config.toml
n_layer = 8
d_model = 160
n_experts = 128
experts_per_token = 8
d_expert = 32
d_shared_expert = 64
activation = "swiglu"
moe_layers = [1, 2, 3, 4, 5, 6, 7]
n_empty_slots = 16
router_score = "sigmoid"
normalize_top_k = true
routed_scale = 2.83
balance_loss = 0.000995
balance_bias = true
init_std_router = 0.0176
lr_router = 0.000928
vocab_size = 1634
norm = "rmsnorm"
norm_eps = 1e-06
tie_embeddings = true
optimizer = "muon"
lr = 0.0101
beta1 = 0.95
batch_tokens = 65536
seq_len = 256
train_tokens = 300900000
steps = 4592
dataset = "wikipedia_en"
Below are experts of layer 5 (counted from 0) of a mixture-of-experts language model. Rows are named router (the router's row for the expert), gate (a neuron's input weights, with its number), up (a neuron's input weights, with its number) and show model dimensions 0-159. Each number is 500 + 40 x the weight over its row's rms, rounded and kept within 0 to 999. Numbers have three digits each.
Before each expert's rows: a language model's description of what the expert responds to; "gets" lists some tokens that make up at least twice as much of what it gets as of all text. This comes from a sample of Wikipedia text that the model never trained on. Tokens count by the router's weight.

# expert 21
Description: Capital letters and first pieces of foreign personal names, mostly Japanese, Indian, Arabic and Turkish, such as Yos-h-ihito, Mu-'-awiya, A-ks-u.
gets: " S", " A", " O", " I", "h", " T"
router:525513504608502462586497509562504459462474414518431503535508455467497494524477527535528539483571524558531518513477535504503521520486498519507524470461566483422503489423473540502476481498537524518429453526508513494533489511518496463529495488580541460492469527517550542479499444502488484497537512516508492443550534422486586413478482513517442491576491566518464434558533485553494436524451490503516564521496501463378479426470506558502595547522493516504457518553415454475421493452490472
gate0:471504479470516501461508470487525561513508455508465522421433462503425501524506514482606435505442519460471504541550400567534471481499479468494515487528468534458518554460478561498488462431553525431498574500492499403433468522539519395471551490521530393438542475496531510513484536440524547499545490506488514454460466483533517493568518523508477543490498501525538514530499517511475501525492451482524544453520465491527540486550504493451539493610453501478508487484555446617488452458574490
up0:486461496558584473524482511547501517525441470492610487440506514419595490528501536527482474467528544468489546468485485459502483387482444446471515513510464527496553517562478479516462516491471535491541482498527476526468545469567565522515529520516488569499445537447519439469590509475479501528479465510515510545434487507457437493427463527480528467590485537481554470455535502526526452466541477519566493486530470530433545521455481526543563512426508392458456488509489534461599481537511482
gate1:507538491592505443562475515486539457511413470500461538489550548490489554576489511533498487450548529526442565499482470488466477519550509494514433472495457461456519459425495560485536531502495521527459482459509514479556511502479462533543500483521483459459558471523481433442525488420436493536474527448561469490565491562484570481480499501598533444477508522467437458479516499570445493531521562461486513579529484457437536548527461541477555443473529470587531560452466470463493515434420511
up1:511485530482502507478502467517535584494522541471508450475496507483505404503525539565532497589513477400553544529468523479544532512502513482472573541538507535483435528571470421520518470470490470422508484588547501488462485494441552454452502487477531551552498533527496512495481524529555538538548461497474540593469468507484466526448470451513504568566509507591536529575446494490512458428497477530481503435575502543588508506461569546532459546486487577506519560525509491503531459544502561

# expert 20
Description: Bare space token right before a number, mostly in table cells after pipes and in scores or counts, like Gold 0.
gets: " ", "–", " was", " were", " $", " is"
router:427526506577454510551459549552484435480571499503504439556510456460462513523561468529553483454560527468535546529497495574520531509522572526429546501499485546434491510464414518502526419533484539533511507538408481485561493544446555503532475573534499414429445503489514501480551468417515491492476512453535470451513562443493504474460519494504491509541516482487477509509529531578434412577553549520500464552497476523472523462470520540463552595499508496493513527516513482462489485439498533
gate0:512477459538560541507458423528534492454613428568592470575533463497477555573525470506517441425514533538553499520451398521526485509410501419441543500516457482483496471494463480466537447534493480429527413524478446519455515484497490565500525551523548492543486515490548502494448507526482543478385521495518500428482479468519560468532489534535491521497483465487465498546512483510488540489538464565535508530505503538498507429408497541504516522558491442473495493518470431502497538527539509
up0:492447560488493502465540536495473502573463481493554587436522484477511408485429507536579490563448554435527446522503550510554460558474429490537458543555513510563432489504520512476511559476533475497466512462473568489575525548493496573516493456425534495501566495479418529485502525431558393499481502502508565480510438443527486482469494486461506464463531531522485541431468480489509478499516524466476503490521488492539453500463471496602495388527495525441450500521532555495476474523514534
gate1:473393499499561540477476528593443469500456519446442490490491513500489532525559457569496500525489480544483480563504585557518553462495474554493490504515509490560523465512497465475494532461493467635507500484476474427490492481512541568449454521563487498473453497483476577477500532452594454580477507507437492490549538501464498479455508513521551542518543478438425482497504544557481469478524506567426485462493572487527460476460469477475495546465589523484532540516522534416503438504505560
up1:498513453478514532411501510535531491513498443499518559466606491517512502466422504486483390475475556458452469516496429536517502514426495563512464471463474467555544501534483513513519503572534482527531466521492403521511516486560426518467457489493492559543525462458481468535480552415512586517557495452514527526576477488587484535516461471480463429545514449468509510495509494505506535452404469526557545486551547503556452507561441497500534499463422539453474547460470520526521459518449535

# expert 11
Description: Leading digits of numbers such as 1938 and 14 February, and word-initial pieces res, cons, ass in Results, consisting, Consultations.
gets: " ", "1", "2", " res", " cons", "a"
router:430519523549479497543445569571517469461498479567495496465570478487490472567474493544527498456445568470522452511474539557502445503515497519446514520475546522383495562420564506489501458512542548502540521547476522490527471577428528446505448539545525474455435471449496532496534506499477529478501449363529477500513544477502544481456493509468537536561463502466469505492579513506450514482541532462498476565465476443478506487463468545483517475525548526526512599537479532404431479525514481
gate0:529484471520539501485456527484444482526513566539502522532557456440471415489498425455544581487520466425438512581518475538526478502464494479518479565527525506462481525553568511488514555571505544478436523428572486561477527529550574370518517447535510460525461480433485497487463570410463492542464522430456479528476574566447567441495531493493508460477466511505545520521556506513468547544500461489559537531473475510548497477514462483448531515478517497445519527463450484527489536530508487
up0:413447516522489516502456527540429515550449509467535456510465551547469510481533525532484476575492528526503532525470474509524435501510569486493485536465420479503570516524527551541517520462551515508523487539512461494462450501531528409459467471470393508497453497431436503539506528563549475575498525507542610511519499545438534527529512503507486452513405543533455529453520505521508431512465438510486420608564454468491513449503560496468488560501488505426463519548462465558539502491501486
gate1:517587439508484562545470551561512479578539436521469518492529495519508560457577421602506490514528438466522488482526510527559497478462536538484522528538525500505412507479553517441447512474437493482504497512519506462447442471409531490520426513504417495510493481515475488498505557460515511532463516439544443541538481493455476499590524518488531539533505529488458527472528553470416530434527508518499546464473557488553484494534511502443512443613472495574550528462468510485460438537537547
up1:437486523472488508488470504505531460500523496486476499431438543484503424476541536451533521544533508503474503544460414532522516492390513462512463429439504492502490483587523477562588608444558530557571475504505532484438487515485506511536570482478563480527494553508501574439484418532494476539509562503500560520490441525535630463481432557530476500549535461487550520482460514417478494510485514502532522564519461516493458500510478469534496539477507483505529438428530509552533472475472526

# expert 6
Description: Word-initial consonant pieces, mostly b, c, f, m, beginning a word split into pieces, such as Center-b-rook, cir-c-le, eng-ine, b-old.
gets: " B", " b", " c", "b", " m", " f"
router:470508505531471516494496512580460499422528411483533466555533419461524519550520494554483530503525520515542503508484497516502467516469543513486568496474443456497537494410487496530501516516588523479525497505526492503499459526489666498487523533533483422501436544514523508497529470398529486512502512484465444433563521474487558505429461517474513451531536525466485496539525477575526498505545505553472494520550537481470469526418529423448506447430481550504488520520386496417480482548444479
gate0:446467430488514471512567541531480467521480502569549539489473543498452523495470502561508483469499476455473534534521559504448529512483507461473558498480449495568503567418491456561524502519488472535480502508496456549450488469478525542485489508483417504444460512581533495585493517476573517474530528474489521518525516492490456433483497512401455487481515442564491565506442482540448458457483485546529507545461556419486428540491593494472532487484578554536434491423408536537521545439441491
up0:564485432515530565508566533489519482451450433607478508468476555483519597556522490512509450526439476506471554502486563455452537559560506543525476527448474445510534521460544450510453499525544483476458460473439448494490470444512544570470478497505493470528449540509516471510507582460584456530562566524483498495502457531466469545493505459467467511454477512509511502529503429484490402492559536460507531471528517453471478532488569513518544537575565470490510457513414472489441487453471426
gate1:507538456510509449563461481497524430482517544481559499527515473432513516456505437492489567435516476478462486547486527478512521485469536458496550522495543566528496534442514395533471456507484541481593509622478535472535455469544508620528519526559470490479503544510411547497461504507521480570498518481519412511515487442375490517522483487473505519464484528543547508548504487530471446518467533497456590523543486526477518508492542428500569479438481458537471511558460494506449512505467441
up1:481518464522493483548520501536507407537500479485539488532497490439526530449478446462468571503504503484461509502499460508531582483451520429467509470505447555536590489513502470495501446551524550445524543545494537512505463493571527484483492547590539542461488501487421503495425502499488541545565552506508463515565551495489458491530478430501531504470489490491472470563529486560519503506469493473407578506492528546477557455477493394460595480486488461436527502584602450480520540475417468

# expert 61
Description: Word pieces like ab, app, ost, ast, out that follow short starts, as in Is-ab-elle, C-ost, c-ast-le, app-eared.
gets: "b", "ab", "f", "p", "ob", " out"
router:479517525512433554574517522563427464513508497484507478487559517462506520504517467525510557498465455505504473463428463544487439559537584579494538476493477478478533529441531522500541469483541590416468473556505485431491406567571564471529459538496563449496485577495502524497499509469530532536542457521448475448524492496439541537461533465488536480484455512493543505511505533592501511595534519558452476539498492452435524510443580512469538474495480488498491565541445466455432486454466476
gate0:495420496433504500547458524545491515570499515476516560477504490522515501507511438536482521505437507553517484487591498514564464497498535474541460478528503511510511477440467523468477481531558509522525487485456562443559480545449533459572544415467563521532505564549500559497554550438495513472467481511488467535519512484462529495541509551538520474471521560515504446443490506578445504467519454513457563546485395437474436545492528498547573451455430390509511524522522499451596468431480507
up0:510481432580519478551525496499471522425435492450530494530519533504500495557503543532491469508520473538521419520569488526510506552563504508485482519545494443534534476458482534455464516506560470484532527507437500529519496504467541414517443545506488498581462464560559516495485518351527486474525513480506455553591458469453473559518501413500493401448493576551490525426463494456489544511566466503493494554505467443463512494487485483481534460524487455558469485507493514455615503531454480
gate1:509493474491490557479532526594462463475530475517480489502607554534446442454496455454520481555535509508545567483534429440521490480457481546451495482526461525523474484510467551439448427473507567527543510607547510471466514527530484508503556512558458490544435529486506487465525539466449471529529560466447508512505490541503544553560559528504532499502517526497516504443543532523374497533399481532448515519441496501498557544462492503569490536447528474534550447569432440515491512507547492
up1:467491520473501539464501538556437439538484515469506530463499519504541440544461546469582403442461451543458470476393504466465472505513547482481504487517442452564468441528472536451494490476434489457490517527475495506471462495506525532458533499474462488423561546473497493505488562519385514504539540485527469469517511540562479393532491546486473491553453462543532567506469513453488501593488527516468480490512451529470428487501504548500516549435500539570553525555541557449521509578477557

# expert 58
Description: Tokens containing m, M or y, often word-initial or doubled inside words, such as more, Playmates, recommendations, Premiere, plus want and Again in song titles.
gets: " M", " m", "m", "em", "M", " |\n"
router:470479452501493539608490471529461512501490447521475461462503505468475449511446489498507523530474528481557574478459550549456482523468523494456538508471499488439523497473460506511499566514490504547462513506486596497528451528438595493593483479480554497498530549530480528403509515424491457537488490422523500410533508462500534463466455521454547462563509548484475509517536595518486463572522546450469519432518539528450513464444531486538570511506462484444476554524408509521423408496497501
gate1:524478489521552524479510500511552519491481531540511489531488513561425478462444492511474538518479530484500515471455594608500527478434563481480486531456521511490527475442537496493488511520448525582456529536542457447525491553384472578556516521544473605579475565501505552427464471530451442519512499542422536483580484537378534506483495536475495523465518529565452514479550553493496470567470548438496510534501544523467569546503471525500547471501509515533508480464497504532535498484564487
up1:515536565493451488524489546453445487520506528453526464530469538373544512505531478482502463429516497503478425478544531483523552518521536547545540417503492548502456560522572447536521479482533464483506516461541478506420488524463457423397477429439488407383475513514546505554525466512502528490549548473535569530533513472482509513498482478477536573497439536512513573481497456516524481468533501487510496563528473487513388468515481502468494537439502475531475556448537442454505460490515531
gate2:492466460492478524567525466505514552497553473527557512518539522475494551537442493489460487444493468496514526493498520628480450477507511508482505490494426512462500510489480469451563535427432531501492519437531553466429565585511478553449517516529563420523525481458528571424437557443492494438568492472502497497449475574456493424502506542503511494537535543485513471465578483531520437408510569539493456516514475548526509515452435405540491510495463510498581510507478451501543494483475452
up2:482535477507461476506498540468455583540548459476529516450505549503486536594488419538535514515506518575534443496525484566519503471557521513516490428550462488468434558471495521516525510459476472537415466484479610544584520459524455567466507556522558519431486502443534529476504464534454440447555436515485486461484496608499493433575481516520547577540539526509508452475483518505489474509498556527483495504529490473431507530425458442462540479488463516424545532493468488441489503479541508

# expert 52
Description: Digits that start numbers or follow a dash in match scores, years and dates, as in 3–3 draw, 1–0 loss, 2009.
gets: "2", "0", "9", "3", "5", "1"
router:405506483523484516552448532548499445457526479541465497464542489514450495507492502483554485504462518458541520486446455513519532574500498550412550556524582515466534516453501488551558473437491545477465435557479535485471483492426575447508488500493511530498420519483521574500475515529443529528463439469556503422527476459490634481446468509532505475556492522587405505450538531530534489519572538506528478504517541456469449472517500542497545518513496563471502510551495464429469494460500428
gate1:481552465552566494560483532468446442422559399540495506556511491449483543506506557534492567496475582556423523514475502487472560464463519515539481413563489437465529454527496491498538432498549465477492511437453440471494532525483457531499530510478505526442493479460466489594496497434508520457486472516495506512544582438563482498512517550506502430523454493482484526449569566506564501501533523496554404537495463491477434511508491555505518523526483537517491439497517424450518558509572501
up1:600472490487541541469460522525563602506513473541543414453441469518571553535544496555510478528524464547463492510476472424502511487541559485483533499453452526550457477496517545536534502509457488531456501539495550493522447548514499557462467453524513441507417450571444439501519537509539460512463514494567483443474588454494503471490548565474407490447498494539521551480448493503485447529497496514488551484482489498513471464485467558587471546515432457501521495554507472410531443460507559
gate2:545490498539457512535488519453509454498498496467487479498559550533564566424473500471475497458445492518534542562475462430483481603534513581534496520496568476554438480492484452514570534473468530531502502584501539445463556553498508482467506468493487530451509435462519533504426545436535526493505568484502517517504518480518543551472439501506496414512506540542513465487532511432422478503482431518520568393463563513456519514520495524497575472528487542360485498554458474493538504543489502
up2:555469434451479559522468492478471431464502495507504495541608533534487527427494471544476505474406442488496563518472450484482443574482509571529505512529520507497495496514535463494537520526476579517506505564478536441456488542462475483504502480527469480453495418451512520435408519448531501550506536507497463528507509469472553518458510572539432403538468584553529490459526465452460440529515493502482503495523552489525449530489476527490602530469410525457486479566515426458505527453522442

# expert 16
Description: Verbs like was, is, were, had, been and also after a subject pronoun, plus participles or adverbs ending a predicate.
gets: " was", "ed", " is", "ly", " were", " are"
router:481514519514444491553435491601480547486456483560440481543531427489512557517514437548530515471544477439558516493478523564470508542463521555467496549481459555459520455511471476534493497495464576503454473495462452475483489535465511426548440549488563448426416553514401504492505515459509571518523502499523496505603548528495482484446490525458509501499464553491472471487465479479492487625511545537515495520450471457458567436467472484508555560440484528494515531545439464474495483459536450
gate0:472461456519463443467433452458530448524515508438460515491450494552451421523484467527479517545457498447443447500510577549484447506560461457473482512506527487484504507481448492607614463554545519442492504569535483500524602482488474511559484485494483474488479570513491424500540484520446496463557480513520467491416543468489520421544533435515430500531511537503528503522449467476555482494509509515515546480479534561524500484521494467539537533537484513511532453532546471492539534454500352
up0:577535446508562534506477463486450515556604538535465431539536514492449472503522491501564563560483515484501532476565490470528474443402533494425504536412518498519477535521496475551499495461480409544543520446415434490487492502527524476514524530564584458513482414569489445501484531486451542495523472471511526449563437433539504489470428481527485548501482473486468462500494455501533476480498516487489528552506554526515465545449527523511515429499528543456610468470569502504457501468508506
gate1:388467499525503517494439482580445529493498536451487523530559499523500503478507517558524521479477455485497486592551467512465502553477560566481507597485506522486456470480468537555414518557516527503518390410508478532429547545532425485488533494510539532451447549558544531506559533491492545504498520450570496596516576531523519462509539548563465525522427580567452547540493527467535524472475515472443515511471494504519529530538470501497468535493472563495542474515496492472470466489526449
up1:544494542499527529469566555479543508497433501468514470488530500505552453549502395526479549453474505488564537401490523492467505497499516448450551427512541467416563470473466475535555508457500439484540486537514455507523460526486532486500491478510469487572477495393579468520490497514579534519467516558459469420548532481456479458525490525427546521470488496430592517469535473474500523482464458529545496408446453510481464465499494526566534487544481484547531501519493565574548430472535533

# expert 27
Description: Stem fragments within words, often before suffixes like -er, -ing, -ation, such as Pug-ill-us, Sem-in-ary, F-ollow-ed, civil-iz-ations.
gets: "in", " v", "ill", "ell", "all", "im"
router:472450525520506525549491511564407513475500472543528468463512452394506446520459556481523519437528508492524486552473521513458541545482458534433513510561451518449516483531529525616491477471556551457481463534487494457495506446526506420536444563544474415454454466535500566494495484521471505494503461458543492538510486456497517422462509523495452513489543534572522464441474512465486514583575528540433535489509463561492455500466591518473560497506518505511494547525433548475433454428457491
gate0:510453571562576519523518506521449537471492618497487452496504480546462505557487494542558490507538506482524516460456509455415472520524486474511536560446487498492470515483547476497484520398549532508562479549483483443501533439454519511479498565521457497495552557568514528470533534513595512537517486487536458492509502573492437420511518441511462477548497509501502542423519530513453425539432515567464453491468457527474555540481484428542491452437523533533464501426452421466440461520528482
up0:538503446491438543486498486456597495484485431467456506483498496500527492417478519471490474555419478515522476472436516560610545526445531554540506517489514554494515491531473550454476438512454392489439534505541503546479477522519448461488495446509518510477456471479465450500505414521448466455519495516548480505512538412499474562540492526461550491515477437557499517538492420470465479475561487417596503487504482466471448471506518540515455582567473474455539528531579514546532547513491483
gate1:517473508529493544475542473498593514559459511565460484462422503477478482421564454495530480484525524491592522477523478526469517515533518508525482477484485567540453496524539484526494455496451428469565438502449496538493485480500488511517470561479518534437450499526463543487543565507434532457484464568458562534577482500452533436464502549575502494427444517614545503484470568540488470447479517430408463514542520555475504571435524496495526503442496548481548438548469527466491505532507475
up1:462527548523574572542521546467511513532469547523447478517571474529511482460476509451533531592519470473507556495498561498480545521568489508471410475531457495507561512502513593487487508506546519510445544543481511484543487549524433475465444549531541521469529557450526494481515570447527462480472491510560461532556560532541515518483535489502542456556519476484488500472512579493506503513439416579538443447514487469530424518492534582462513514600481501500477519459479534600485403498501460

# expert 56
Description: Syllables inside proper names and words after an initial capital, such as H-im-alayas, Sw-ed-en, Can-ad-ian, plus New, West, East.
gets: "im", "om", "um", "ri", " New", "ill"
router:494536498506462534559454478551454530395490461555480523517565465443467488511498451468492564427536525542552527496439416505360513500509508483458543477508535520464551494494476553523542513496544598485473476510528512460532530533488557504509452524491531503521493543497532531520553553540455529493460505512548475482505507511443491503475490573469488483517527482469495451469518531583444478555546504529392512463497499499426473522451563461569582562524540522489466567528521495481467522401481539
gate0:504508474487504534541495441533557537467466424561470515440526543535475491553563486500490538497562518619535459470508465468433503554477501513499528547500561517434509458507490586452426556529523438491486497443521499469568446502585528518453533518471427465499455456510476510568569536475465511485431513525447443511466539518487491510453411552478543482545465502484465516519472527475462507510484528507511480486463510463489521561457542461567525532602477569522467532463447462482520477405526497
up0:470451554476470413568533559488470572499478507542468513502491534402493485488527498548495508411493529473491504495555530546488435549408496489528492449583501572498505462521481528483514461535509517544493508423446517556548512472541504456455554445517521567463483561496506536467454461513509490538500466437516462520556476517537443493447483492538505559486497512512461523498498504515438443485514418428454530471482523582567458596574518488486539446514504519495451465423495502473522471541513404
gate1:500457552471523512515543512449479480501540482458464441477424480453489511476572507500495540429530532447505534532472475510540553530490534466518551462527471548526528461461408560480564418492571562605530425536502565517429441537559503499469544479509479485550453562469465483539566489534473497515548482514461462456522476450531507483385506474441453486535553495519473481555516531555475570444509530510501468526496544431538506490535531502494414513535528500498521505491534512565551568454461512
up1:488469469539437488457482449528562486519529494472501504492405575466481505522484488473561428590440527532508488541572497445532478500518499575497437465428486425498456511563540460480476500522485436535476506457505442524556430442489479466531517525468465513478515485502514534496513455448516477519560582512575523494500518524519498547567437453526489559432429506518553516445506509495538441502482531537480524507524465485482511459478536518447570490486453481483593486509497490468419400591547507

# expert 37
Description: Colons after infobox field labels and line-ending tokens such as periods, newlines, table pipes and heading marks, as in Status: and Storage:.
gets: ":", "\n", " |\n", ".\n\n", ".", "\n\n"
router:508552474546439539491552517590536436495424461492493499495514489521414482535499476511541475479462480439522518455422520553482480590430584550458552455489515524493499445498508511548471460516520546545548504508463546502510489424483555473510495534464514446513487480502466578455564493537471515461517469424568447465506481442444478461477503518440450461487498472550440449476505472511507481585553543513483531529458489428451477423399552505496537517487524482457552568525478440501491532488471526
gate0:563528513489458509535507477529486431536449510489486461496503466544533578520491502525497488491540520554561470426515482509507497482477484447423483593526550510498520467479453524457470473505493568472473524528549533499439499479533513537451574447483487445531536507500518594489527539485525532489605562470473417504489591494431416509552522535476513528528562515475529430494541573536477576508552512566470419538524471407479444500448559507441574495508472499450499523489480519512542493449488504
up0:521502503480446507469478532519476468574520486522536478459496489494542553531492544468432513455523469594498534467537525502520525435496467511408474545467532506492490468483458466494472508502463533491509580559567549503521520490563480528531610374455512465474510495498541519471547548479497478495577523455482426524510506518480408478564449471535500527499554453490498517524570547525515617508521487552476397590461489484465472464454490529464486477532474511486547476497480418576497524522541487
gate1:497446505497472522423477539530506528472529432494576452446530512490484499474507516548516482545477481557536508499498503580537468440434433504511490451545514497491514480492486515533558500551577438498492497444501499514516569475514520473504443516464485533454438498459454551478558544509528462492557458490521439501536540534467505446495499484483459426532530519474471507533528534594507470497459527490538493493535558418509447529512542349498564438586605517475544493547577442463483472516535492
up1:505574499518572457555572417522529481544518529544407522579464506450505526571462538441439527478508529399499461488486497432491553516543575478458496532463516510537501525476471510461477467498447501475460513568467512499483440534546485486475578469474488510531529494566557496569465499525482503492388561565465577553479446499504525506482500465503503523453496521576536527445529503441486478456521507494449551518492484557516493518494464613504459492476433483527423514504503524478513515450459526

# expert 49
Description: Adjective and adverb suffixes and inner pieces like -ical, -ious, -ural, direct-ly, ex-cess, plus zeros inside numbers and percentages.
gets: "%", "ent", "ic", "ical", "ct", "al"
router:469504499545493576520458543519555497460527535567459485576509497429426479481557508471471522449507480495514494558442522551426547520468529548442511576450488493525485548449508488505504467423519468491533437603501495439504498501561526501477468545529438424422518548493470486500525473489486451483471509474487469451534512420428560492456525528426505469548457484524453469465568534535462439525564563519468536503419493489475454471456462484495553570495501527476514571512513528477485448545440498
gate1:444481456506532551539561549499461564495434492519432464554531488412500566487482496449488481481578530511525496505438492455527439560535524518508527501460442454468522465472504576518478491495471483576482523514444559492521484564465554505488509452552501485493476503454458473522423455519490577415423492464514450521424535455483489550519495548500491456477493513469434441480545551498485520454497462577480524536446487494520535520544526527442586464495440491471581582542476497512479433514561519
up1:461548425497500541504483478451452530509499497492440495492485415553454457445516500446513537460519547517500515519418507467486525491528480549577550540514416501463559489508608511569483512498511420565546486511507441445373502518522475513474538486497532492462504502445489500476475520462498451508486463520483464541536527527498458467487507531526553454550543514476476478435586514517420461461501480601427533490448506483558527557506503529499456496513520510408555522548530506549462496592480477
gate2:477536534475523516480519450443416499435477569577531524543531524563439497479488513449468507463493509449452534536448543522468470527472480444470477477437474468492489505516502513544469509408515549472446486583494570443531489493475474502500564584483569482446431533459512461487523524474526520465516425522499530436473585558486428493481572499467527548499524562499542535459491510535464507517527517478381499530537500477469536547458466438513532562549523554434492519523461535477481458519437453
up2:478464479515458442566521483503492539520473531538552503551447547483414421491475448496512503464528493524528439505423515506433416524494449449454473491481494502544557456472472531530482518483573456485510541503482498522509433419518570495507521505487487492449439501490493476512444500528504607501475479549573524548469460479469542471508473578419420551463477582435465598474523449493490444488496508506507443549464493568464540489501479483464519510393492541513525461493547453498515519465556533

# expert 17
Description: Initial J, K, j, Y, Q and digits inside pipe-separated sports and results tables, such as Japan, January, Khaled, and score cells.
gets: " J", " K", "j", " j", "0", "2"
router:474469461531428524503463549551503494435528473540586478439537525426463498520506535532468539490467548524551486554467547505465511529437541499496510475512498562437516503470512519508499506508488579507457485485444482459560518491464528495472505485534522483454443517553466526463472462536457546497483435489549461422550462417425524512399469529456443518542491535507475511537522484543509475563485588464496546448509551462418501494478506484526549537408585481411504466528471482449443463432475537
gate1:511543423503466528605430543450596497422509500430510578553503452387482513514493496534476459521485549510453551446443527475476532496458478548550562482448466486507485500467487542508484509543552499523456574525537499543510552507465517496501495468547475525522519462539453483496566464524470482483448488511488469493551528453455538430464502489494485522464476489490419537553521458494424503474506567528546471481479601469447571497461494488508503442506532471475424588497428464530513478551507526
up1:485513518538526431516495545508540477483486508448507526522483510486445478458544525446425484517477437534535463472494506515523520482492542418473506491444510506450501420573488550404503513495439498478475525489531517450500439579471518560497456539421472487535465531520560514477471464449456542506539518502475468536505597424498511518513478576525448492454493521578537451450426525527523530597455515436537559510500438522563439502375504565491540508511517490543487518492434559483515485498493537
gate2:454537513502427493482521536475516504469497468511517512420568433498466505508477486556492474539495551498467466453414480505548510566434483471420486406455483492493447506561455486545533483530494573504556514547452558546534469507507570437506461560555557499477497506541549519467499481490514505443498480562527442433569449546479505483494508489480503532474460547521546479471479456494493489514510496444429515478416485513485465541528537479544550555492528552572594512496469541531445470520370474
up2:457427459444459476503492504507529581501497496529545480459527385474427498520436472500511462514505521542448447413456496499538505548576504488459488466473486481484491509511375573508483488500505513567502513520472429490583520507505520481468445531529486527530554462470559478519504476493483496489504451510490495467478429595487603473527519560476509531508501473551509507542473473446485546527491461429510433538463512476464421486558483412558543551556550514595540474508507499510485472469464490

# expert 51
Description: Short word-start pieces like re, se, he, be, con, as in Se-ven, Re-venue, re-placing, and the pronoun he.
gets: "e", "re", " re", " E", " He", " se"
router:396580530560471517494494535509510514456485454536421513509489436530499565550513544518522561434565461520551466488474471531487541485446511486469508542464498548419549527421435532449510524506539535523471521570448517457484496514432559511524448489550547540485412536530571483479498472482470489479481503448538542528535562405506584447510461495502498465515542502520491479511551514521498505560510494492478501553469524424472502515458519496447609488455512525447519478521450480527426485435447532
gate0:427461547503502530482515526514522498413521542568432418497525461465480486485451487562547452499521482549548548528541464448499567483561502522579557546485538470502535529548508526456487554459582573515533446523498530562481488530495439454522508530566510434541484533502487525554502528436569502486448576489505578493487555464521520547488484457469464476518553543515497504590577406509503505481532539518449514488427515507448542471486481505526509503535456546525574507569498562464458501536506502
up0:545509506499550525486429388501522500610488422480546532545571489527543466507565456406481431482546555459440467488500452551497480456504470501504526569589540487492478469452506545507460483530458486489495517487425490508492541484522525507530556464515579494477495441503538480477544496569477484513506453459515512473570445433463493479501481516532498532497524484570568570428522499502499501521485482429452532448538591476530538516540467478553462419472508445545495511465491485568482526458471525
gate1:519512495482492444487505517521508506520520471539530553500533514491474531506452418541505487567472487543558473564444495515513531519462506518496500445514502463434409511430508513513498557474468494456443532528516548556537559519496440496602552496471461441471501495498548549475451423459504525450522524558603434523471571599548478385561486507540427510535535501495474549486461490520508522507557478500518505480523507519488476465512427482499506514466511482483469518563340484507510452503527495
up1:432490509559472447421467518474478500488507537528477523480489509421505503477548393578518428497638565493533501555471519498518590519554484542488492439482521486500476524522525515533468424537516488477418561482516472561491536496463432507518524434478552485513496544548505477502472589540465483533558526532528501557461536460514529449535504432460512559586461505424495487494450517507559513507508555501540505502488528508488506457475510479546428488502474556528506538516438466518438515437558521

# expert 34
Description: Bare space tokens, mostly between table cell pipes before numbers or dates, also a few before words, such as | 22 |, December 30, 1992.
gets: " ", "–", " $", " +", " −", " acc"
router:422554532532465541594443595537509435473523466483480439508481485490430511521544475513540483452543511493561508543505507585471552531500551519475557495531523585434507554411439513516517418502471569519544505507471498479556504506458556466527489589562454444459440490507530527470541482431505489509515492436522478446524530444514480447431549527501497534509499475469480504547519515570464446559542557485490472554486474530469505468470525537446576560509518503478517542525505471437509526461498532
gate0:493479472581536441500528479507465562526516543584511510482568495552493563509469595580522537504513508487512468565499504420395528486531503422502563479500427528459487488610424493546482451440470469423515505495558548494444530567498486512431552510526529566494571470524587544519453461469542451511502517474521489497502540527501496478481555441495467535477502455524500585547538438479522542535483477492496463475468515468540459510535482446458459456475474523517568468484485479504509492499513450
up0:508520477482489570434484508494551469490534488539440507542525472502519575495592490490498465450529569500471501474544557481487446470514523508506532529504504510580500459505444450492498497526444545492435486466463468575554492571511540478491486495486510549453428493594522438505424458492556475565518443466544504470502529500520475548517597555504458520446505480439576502610437508493566502490489533403536462526494601490520479449503438542487488522464451493522550472486511501518447502516531563
gate1:538479474531506506522486531572492429491462479549444493522501441599520579409457520443495421523435527489518445491516531489470496542539474576511551551518525504539501559430450556516503490560542548486525525474496502507528565524508471498509503533423478490448479481515524589564491473405499509560552427447509550544559429511502501473480530544483537478449555522494502533473475503535524444565470442531498504462489495499479498495473505548494462490535499569489519435512516505494542628542487565
up1:503488485508512543455463546589479415452440463540456492487513424530495546458422534470568412463430487462555499516552491517509499536536530529491464551513470487502483520432421574510507465540523536514552448494453542487555497555455501477491500554430501485468454489507483586523518431436513534515572496508496578558568449514490527452516552515479553463485515467507478540458457557542495459538476482569489471517491460497504497488473486540520521518537550575446495455500528524443573540558474569